config.yaml
balance_bias: false
init_std_router: 0.0156
lr_router: 0.00182
n_kv_head: 8
norm_place: "pre"
init: "uniform"
init_std_o: 0.00413
init_std_down: 0.00207
warmup_steps: 200
doc_mask: true
train_tokens: 1147000000
steps: 4376
Below are experts of layer 5 (counted from 0) of a mixture-of-experts language model. Rows are named router (the router's row for the expert), down (a neuron's output weights, with its number) and show model dimensions 384-511. Each number is 50 + 15 x the weight over its row's rms, rounded and kept within 0 to 99.
After each expert's rows: a language model's description of what the expert responds to. This comes from a sample of Wikipedia text that the model never trained on.

# expert 30
router:64 67 52 41 42 75 41 26 01 31 44 36 44 47 43 62 72 25 42 53 73 39 51 45 65 60 58 61 40 32 46 51 54 58 62 51 13 44 77 68 68 50 27 39 85 62 36 70 57 42 45 39 45 29 80 36 59 62 87 52 78 38 71 62 30 65 42 43 68 53 52 60 51 48 41 43 52 15 35 49 51 44 43 46 49 44 25 63 63 45 64 20 44 45 54 80 53 54 66 72 30 50 47 78 39 52 46 35 37 52 60 60 36 30 63 62 48 49 00 43 45 28 38 57 44 69 40 54
down0:38 55 62 44 35 23 58 46 41 54 57 54 41 65 37 57 48 48 29 60 61 46 43 65 24 43 53 37 62 47 60 55 34 49 61 52 66 27 47 38 44 15 71 26 25 72 57 58 66 29 66 40 50 35 64 16 51 71 63 73 53 67 42 40 42 48 61 40 44 48 78 48 89 49 40 24 42 55 74 46 58 11 65 35 28 59 39 46 39 68 31 49 58 06 52 28 33 42 36 35 57 56 76 65 47 57 52 47 48 41 52 32 37 31 51 35 43 53 42 43 50 60 46 57 41 36 55 50
What it handles: Final pieces of foreign-looking names and words, mostly vowel endings like ra, a, io, ala, as in Agra, Toribio.

# expert 12
router:66 53 52 42 40 66 39 27 52 54 40 76 34 46 48 50 68 33 64 67 64 25 56 39 90 46 57 38 31 39 39 75 40 55 34 46 39 80 44 15 62 50 56 30 54 72 60 50 49 22 65 55 54 58 57 40 28 55 58 38 75 61 41 29 44 59 49 71 45 40 46 28 55 40 79 55 54 47 82 65 45 42 55 40 27 46 56 73 67 37 48 53 55 50 34 58 71 51 52 53 47 44 34 55 46 49 46 54 43 37 68 50 47 46 74 51 37 65 50 69 37 37 63 48 47 41 59 62
down0:58 78 68 43 45 26 53 33 64 53 66 52 39 39 20 20 42 44 34 33 29 61 53 35 19 71 67 38 37 52 09 66 44 54 61 79 65 50 33 40 63 55 35 27 55 69 47 66 38 13 49 15 63 58 30 74 57 38 30 46 41 55 37 63 24 31 33 38 60 72 35 57 46 47 45 48 49 89 85 62 53 67 35 42 56 55 33 60 49 35 48 59 73 41 67 44 60 34 50 46 63 69 39 40 38 69 53 45 36 54 78 55 43 42 56 46 32 51 32 72 41 45 59 53 45 83 71 30
What it handles: Prepositions opening place or time phrases, mostly in, at, during, under, around, near, between, as in "died in East Germany".

# expert 0
router:87 55 53 44 23 48 28 35 51 52 57 57 52 65 97 47 53 53 48 47 60 53 20 59 75 35 45 17 42 64 50 53 44 54 16 56 57 46 84 26 67 43 60 47 77 56 52 38 52 20 49 58 20 56 72 47 36 49 42 31 57 41 34 53 62 50 22 67 42 66 51 48 72 45 82 44 57 27 59 44 67 49 56 57 35 45 61 54 55 34 36 44 57 33 40 59 50 51 59 69 34 65 14 54 18 73 51 36 40 47 57 56 50 34 41 65 30 57 51 48 57 54 50 66 32 50 72 58
down0:81 58 64 41 49 38 61 37 66 48 59 48 27 37 64 42 72 80 41 66 43 59 17 52 50 32 47 53 45 86 09 34 42 47 58 53 41 31 70 61 45 35 65 68 41 63 47 57 40 59 71 60 66 52 46 58 50 40 53 53 51 35 32 28 81 68 55 39 41 53 50 76 42 52 69 23 43 27 47 43 22 45 44 61 51 46 54 71 63 57 75 40 32 68 53 46 57 54 49 03 29 36 57 71 55 33 43 40 38 59 69 87 52 30 86 35 73 64 36 71 54 78 61 48 37 62 48 37
What it handles: Line-break tokens ending lines in lists, infoboxes and tables, such as after "Observed by: Finland" or before "- Position", and paragraph breaks.

# expert 35
router:52 64 46 61 59 63 30 54 56 49 54 30 43 39 53 98 48 25 61 06 46 58 50 68 52 43 47 40 51 52 41 60 51 42 38 66 47 53 46 56 19 63 53 36 38 52 13 58 46 33 72 29 30 32 15 37 62 79 72 35 55 26 71 50 06 50 43 24 80 66 47 47 28 40 66 40 47 58 22 47 81 42 58 71 35 50 49 41 45 55 53 59 59 35 41 57 31 39 52 42 54 56 54 58 49 48 57 27 28 47 53 43 42 45 57 40 62 45 61 69 43 32 47 19 56 27 55 77
down0:22 70 71 38 68 53 59 55 70 58 48 64 66 78 53 53 37 69 55 48 53 42 52 46 80 40 67 47 72 46 40 49 76 56 72 36 67 24 18 13 53 13 60 11 32 78 56 28 19 63 52 51 53 62 44 56 53 32 38 60 56 70 52 54 66 38 26 68 70 66 63 62 45 59 31 59 47 38 50 63 81 53 32 61 44 39 77 48 46 47 61 55 69 51 64 52 75 38 34 55 43 42 36 31 27 73 58 54 63 71 68 50 29 49 62 44 37 30 38 45 39 57 67 35 35 58 47 41
What it handles: Middle or ending pieces of words after an initial fragment, as in "pl-ow", "pl-ain", "homeg-rown", plus "List" and election-table words such as Swing and Turnout.

# expert 41
router:62 54 56 27 27 48 44 50 59 68 34 75 39 51 61 64 30 57 58 54 67 47 55 78 29 55 60 45 45 31 23 53 69 70 52 65 53 36 36 43 43 49 38 34 73 37 47 21 48 60 60 43 55 51 60 38 60 50 44 49 55 37 68 40 69 57 30 71 45 39 50 37 47 52 66 64 50 29 61 68 43 51 61 09 22 61 77 43 62 68 80 52 30 44 47 58 28 32 87 46 11 77 49 76 18 39 77 52 63 41 15 79 52 51 50 76 23 57 44 58 69 53 91 56 52 85 30 37
down0:45 68 29 46 56 24 33 39 90 49 71 48 60 33 40 48 32 56 48 26 67 56 47 48 72 40 38 36 35 53 49 56 43 62 53 52 67 60 34 54 70 46 61 31 65 26 58 59 55 53 70 44 53 52 70 27 39 51 53 26 41 24 47 65 42 64 52 49 76 42 50 50 29 55 50 57 48 34 59 47 55 20 44 51 36 72 53 53 64 82 38 74 35 58 61 19 47 49 56 40 50 61 16 45 21 50 81 16 43 44 45 56 54 73 49 58 73 57 29 43 40 54 36 52 46 67 62 49
What it handles: Line breaks and equals signs closing article or section titles, such as "= Kemoy Campbell =", plus slashes and degree signs.

# expert 32
router:64 76 50 60 66 66 38 36 18 70 51 48 41 55 48 54 73 40 59 64 71 29 51 61 81 29 56 14 33 63 24 54 35 66 40 26 23 78 44 51 42 65 33 30 55 67 48 72 46 54 40 56 06 66 46 37 54 43 46 28 42 48 60 29 51 32 54 71 64 39 46 40 33 22 61 55 49 58 48 71 54 40 49 54 14 41 53 64 45 38 24 66 19 31 60 79 47 17 53 57 64 53 06 74 55 45 63 33 55 41 46 56 54 63 55 33 47 64 28 55 69 62 57 54 44 62 45 25
down0:50 44 46 41 48 40 55 24 39 46 50 37 45 49 52 66 38 37 67 40 56 44 66 57 60 35 46 67 25 33 77 24 59 44 16 83 65 43 44 25 73 52 43 91 46 72 94 26 39 46 52 25 41 67 33 62 54 72 59 55 29 49 24 51 63 46 62 42 35 80 48 38 66 61 52 46 60 33 22 60 46 49 60 61 43 71 43 52 25 43 58 50 58 34 41 66 49 35 27 61 50 34 68 35 49 75 34 59 19 36 27 71 51 63 47 51 72 37 58 48 62 35 28 43 51 14 37 49
What it handles: Adjectives and adjective-forming suffixes before nouns, such as -ful, -ical, -al, sexual, poor, positive, musical, New.

# expert 31
router:59 60 49 48 30 84 29 39 61 50 21 43 32 56 43 55 74 54 60 55 77 35 39 43 77 52 30 23 41 65 39 61 68 46 68 51 51 56 31 34 57 54 40 40 72 58 57 66 39 16 39 71 37 61 54 49 83 86 61 48 42 33 62 47 38 41 15 92 54 57 62 24 55 34 49 47 47 60 58 52 52 43 51 24 26 25 68 70 08 78 45 45 45 51 57 75 65 45 54 80 51 87 57 63 37 43 66 45 62 48 63 39 62 39 65 41 34 71 48 57 95 54 50 48 68 60 34 46
down0:27 52 63 80 37 48 62 45 58 61 51 85 53 30 66 48 40 59 72 56 57 49 48 29 55 49 44 29 45 61 70 35 62 22 56 53 67 47 41 45 58 95 83 39 25 27 21 58 57 42 79 83 34 52 52 40 59 48 32 23 84 34 60 62 44 69 39 55 60 69 79 25 09 45 52 38 57 60 61 57 43 69 49 22 61 53 52 62 23 44 52 61 54 70 32 58 47 65 38 28 59 81 37 35 38 32 60 71 67 38 34 40 84 61 64 69 36 62 36 64 69 50 64 46 63 38 54 57
What it handles: First letters or short first pieces of rarer and foreign words after a space or hyphen, as in "b-anding", "cas-anova", "bl-izzard", plus "each" and "per".

# expert 19
router:78 55 22 48 49 69 43 18 65 43 38 55 57 44 59 48 73 49 40 72 83 37 46 56 59 63 51 69 51 61 32 88 37 30 44 63 32 60 80 35 50 37 24 59 42 74 50 43 37 34 63 29 54 59 59 30 43 52 71 49 67 45 43 48 52 65 19 75 62 50 37 62 52 85 50 51 42 41 49 76 57 61 56 54 59 43 44 56 30 42 39 45 53 30 52 46 59 34 64 74 49 42 27 68 75 55 70 49 44 12 66 88 27 46 29 68 53 48 54 74 75 25 57 23 64 79 63 30
down0:49 29 39 38 40 64 50 59 74 37 44 48 43 53 47 57 42 36 15 54 28 57 42 70 54 51 58 52 25 56 26 51 48 25 63 41 57 54 00 29 50 65 59 49 64 36 52 68 53 51 50 58 65 48 37 82 35 42 31 37 44 67 39 32 62 65 63 49 44 49 40 35 65 49 43 55 46 57 66 45 77 44 63 43 41 34 24 43 48 33 46 61 56 50 53 41 56 34 42 45 48 50 31 55 80 41 40 54 32 46 56 64 45 64 55 50 16 82 59 58 50 62 57 43 25 54 66 62
What it handles: "to", "from", "with", "into", "until", and auxiliaries "had", "has", "would" after verbs or adjectives in narrative prose, as in "able to bear" or "separated from".

# expert 14
router:58 54 62 60 53 37 41 48 35 53 83 61 66 52 63 57 64 26 69 45 75 37 35 66 69 50 62 23 31 59 41 58 33 54 49 55 62 56 74 56 42 49 38 49 59 75 36 29 46 61 61 23 36 69 40 38 64 39 45 30 70 22 45 28 40 55 27 62 64 37 56 48 60 42 39 62 28 45 57 52 27 35 71 71 49 51 60 72 37 05 62 40 57 32 30 54 58 19 53 54 49 50 35 46 60 60 59 17 76 48 47 44 64 32 37 61 36 47 53 59 46 44 51 30 49 52 65 29
down0:32 46 39 33 30 59 41 70 37 46 28 65 41 59 55 41 69 36 74 62 58 49 60 52 69 43 34 58 61 34 46 71 43 50 29 40 76 53 45 53 27 57 72 40 72 56 31 49 26 41 50 63 59 78 68 63 68 45 47 59 52 58 51 54 38 55 74 24 29 59 18 54 36 45 61 57 32 43 37 62 49 48 68 69 50 62 80 45 43 52 33 55 59 39 89 46 72 29 48 64 46 78 59 57 55 29 61 25 76 54 40 56 48 88 75 48 50 68 51 80 53 50 58 32 41 26 48 44
What it handles: Year numbers closing a full date in fight records, Born/Died lines and prose, such as July 28, 2024 or in August 1932.

# expert 38
router:69 76 52 42 54 43 34 36 47 48 42 55 29 51 77 56 64 37 82 68 59 32 49 41 71 58 48 41 57 40 44 50 48 39 45 60 41 66 76 77 56 34 35 36 34 49 22 40 37 47 60 43 58 48 71 64 49 32 47 58 63 32 45 16 36 45 41 55 61 56 22 44 41 36 42 50 59 26 14 31 35 37 56 07 46 44 46 73 41 52 34 55 44 49 56 83 57 59 75 47 30 45 50 41 41 75 45 21 62 48 40 41 45 27 41 82 41 65 46 54 59 46 30 47 27 68 49 43
down0:62 51 59 54 55 70 46 55 38 62 55 77 45 28 70 32 31 27 48 24 41 51 54 54 45 60 30 50 57 19 35 68 55 33 66 34 70 43 57 69 53 44 46 41 46 40 41 56 57 34 69 55 78 27 63 46 54 81 47 67 74 52 36 56 50 56 19 58 22 40 49 82 52 62 57 45 54 55 43 47 35 49 60 52 63 30 36 50 63 40 39 68 51 39 60 48 55 44 59 31 48 51 33 44 56 57 43 62 47 38 33 67 44 54 38 68 48 63 69 66 51 54 73 43 40 31 46 44
What it handles: Single digits and numeric pieces after decimal points, dashes or slashes in scores, percentages and tables, such as 1.9%, 3–1, 8.2/10.

# expert 37
router:64 45 55 31 24 31 45 32 41 58 63 54 39 39 52 48 54 20 74 58 65 55 57 46 58 59 47 24 28 54 42 55 63 59 43 23 55 32 42 56 71 45 40 77 78 38 54 53 25 20 70 37 47 33 58 51 32 56 34 33 52 42 64 50 45 45 29 47 60 59 71 18 18 30 50 60 60 44 62 47 80 42 86 58 38 42 56 83 70 42 69 52 35 63 46 64 86 17 59 69 41 71 41 69 52 53 55 45 50 42 50 62 34 26 26 43 64 61 65 54 56 29 60 56 47 70 62 37
down0:38 57 41 45 36 43 43 66 60 58 63 57 50 05 72 62 60 48 40 37 52 46 62 55 33 58 56 40 60 31 26 44 25 63 31 56 66 45 57 77 28 31 54 72 35 57 27 58 25 68 50 54 81 63 32 30 38 59 31 36 46 45 54 52 30 72 51 44 35 57 34 28 59 56 59 55 19 77 46 34 55 66 29 76 41 50 41 44 18 63 44 32 41 52 47 32 66 62 60 61 50 35 78 25 39 41 63 65 45 53 36 52 47 60 61 36 41 38 76 60 33 35 52 60 38 34 58 57
What it handles: Prepositions following a verb or noun, mostly on, by, for, with, along, via, as in "voted on", "by one point".

# expert 16
router:49 79 43 30 27 46 61 39 43 80 51 49 60 84 55 83 43 25 74 48 51 36 64 81 51 35 34 65 48 31 39 35 57 61 15 43 34 48 76 39 19 50 32 62 55 63 58 52 61 58 85 21 40 43 37 41 45 58 41 33 62 42 55 36 50 51 38 64 58 42 49 39 51 52 44 47 78 28 35 47 56 33 64 41 41 59 51 59 53 19 59 40 58 26 52 40 50 34 47 43 52 44 28 57 44 72 59 28 30 59 38 58 43 59 48 40 47 76 47 65 36 18 56 39 27 45 65 39
down0:48 28 77 75 15 28 34 46 37 49 59 32 61 31 18 33 67 69 24 77 45 49 54 23 39 54 51 43 69 57 40 37 48 46 25 46 68 53 55 61 61 56 79 50 15 70 30 72 68 36 47 37 41 43 52 66 49 63 59 57 68 54 96 51 76 55 40 42 42 23 79 51 61 44 53 29 47 36 30 24 67 51 34 11 61 42 41 61 64 56 59 66 50 59 29 65 44 41 68 41 25 41 48 56 30 68 68 63 68 55 52 47 51 72 24 47 83 66 54 63 46 49 54 64 48 73 56 67
What it handles: Middle and ending word pieces of foreign surnames and place names, such as Hü-s-ler, Zl-ín, Kre-men-chuk, Dav-ies.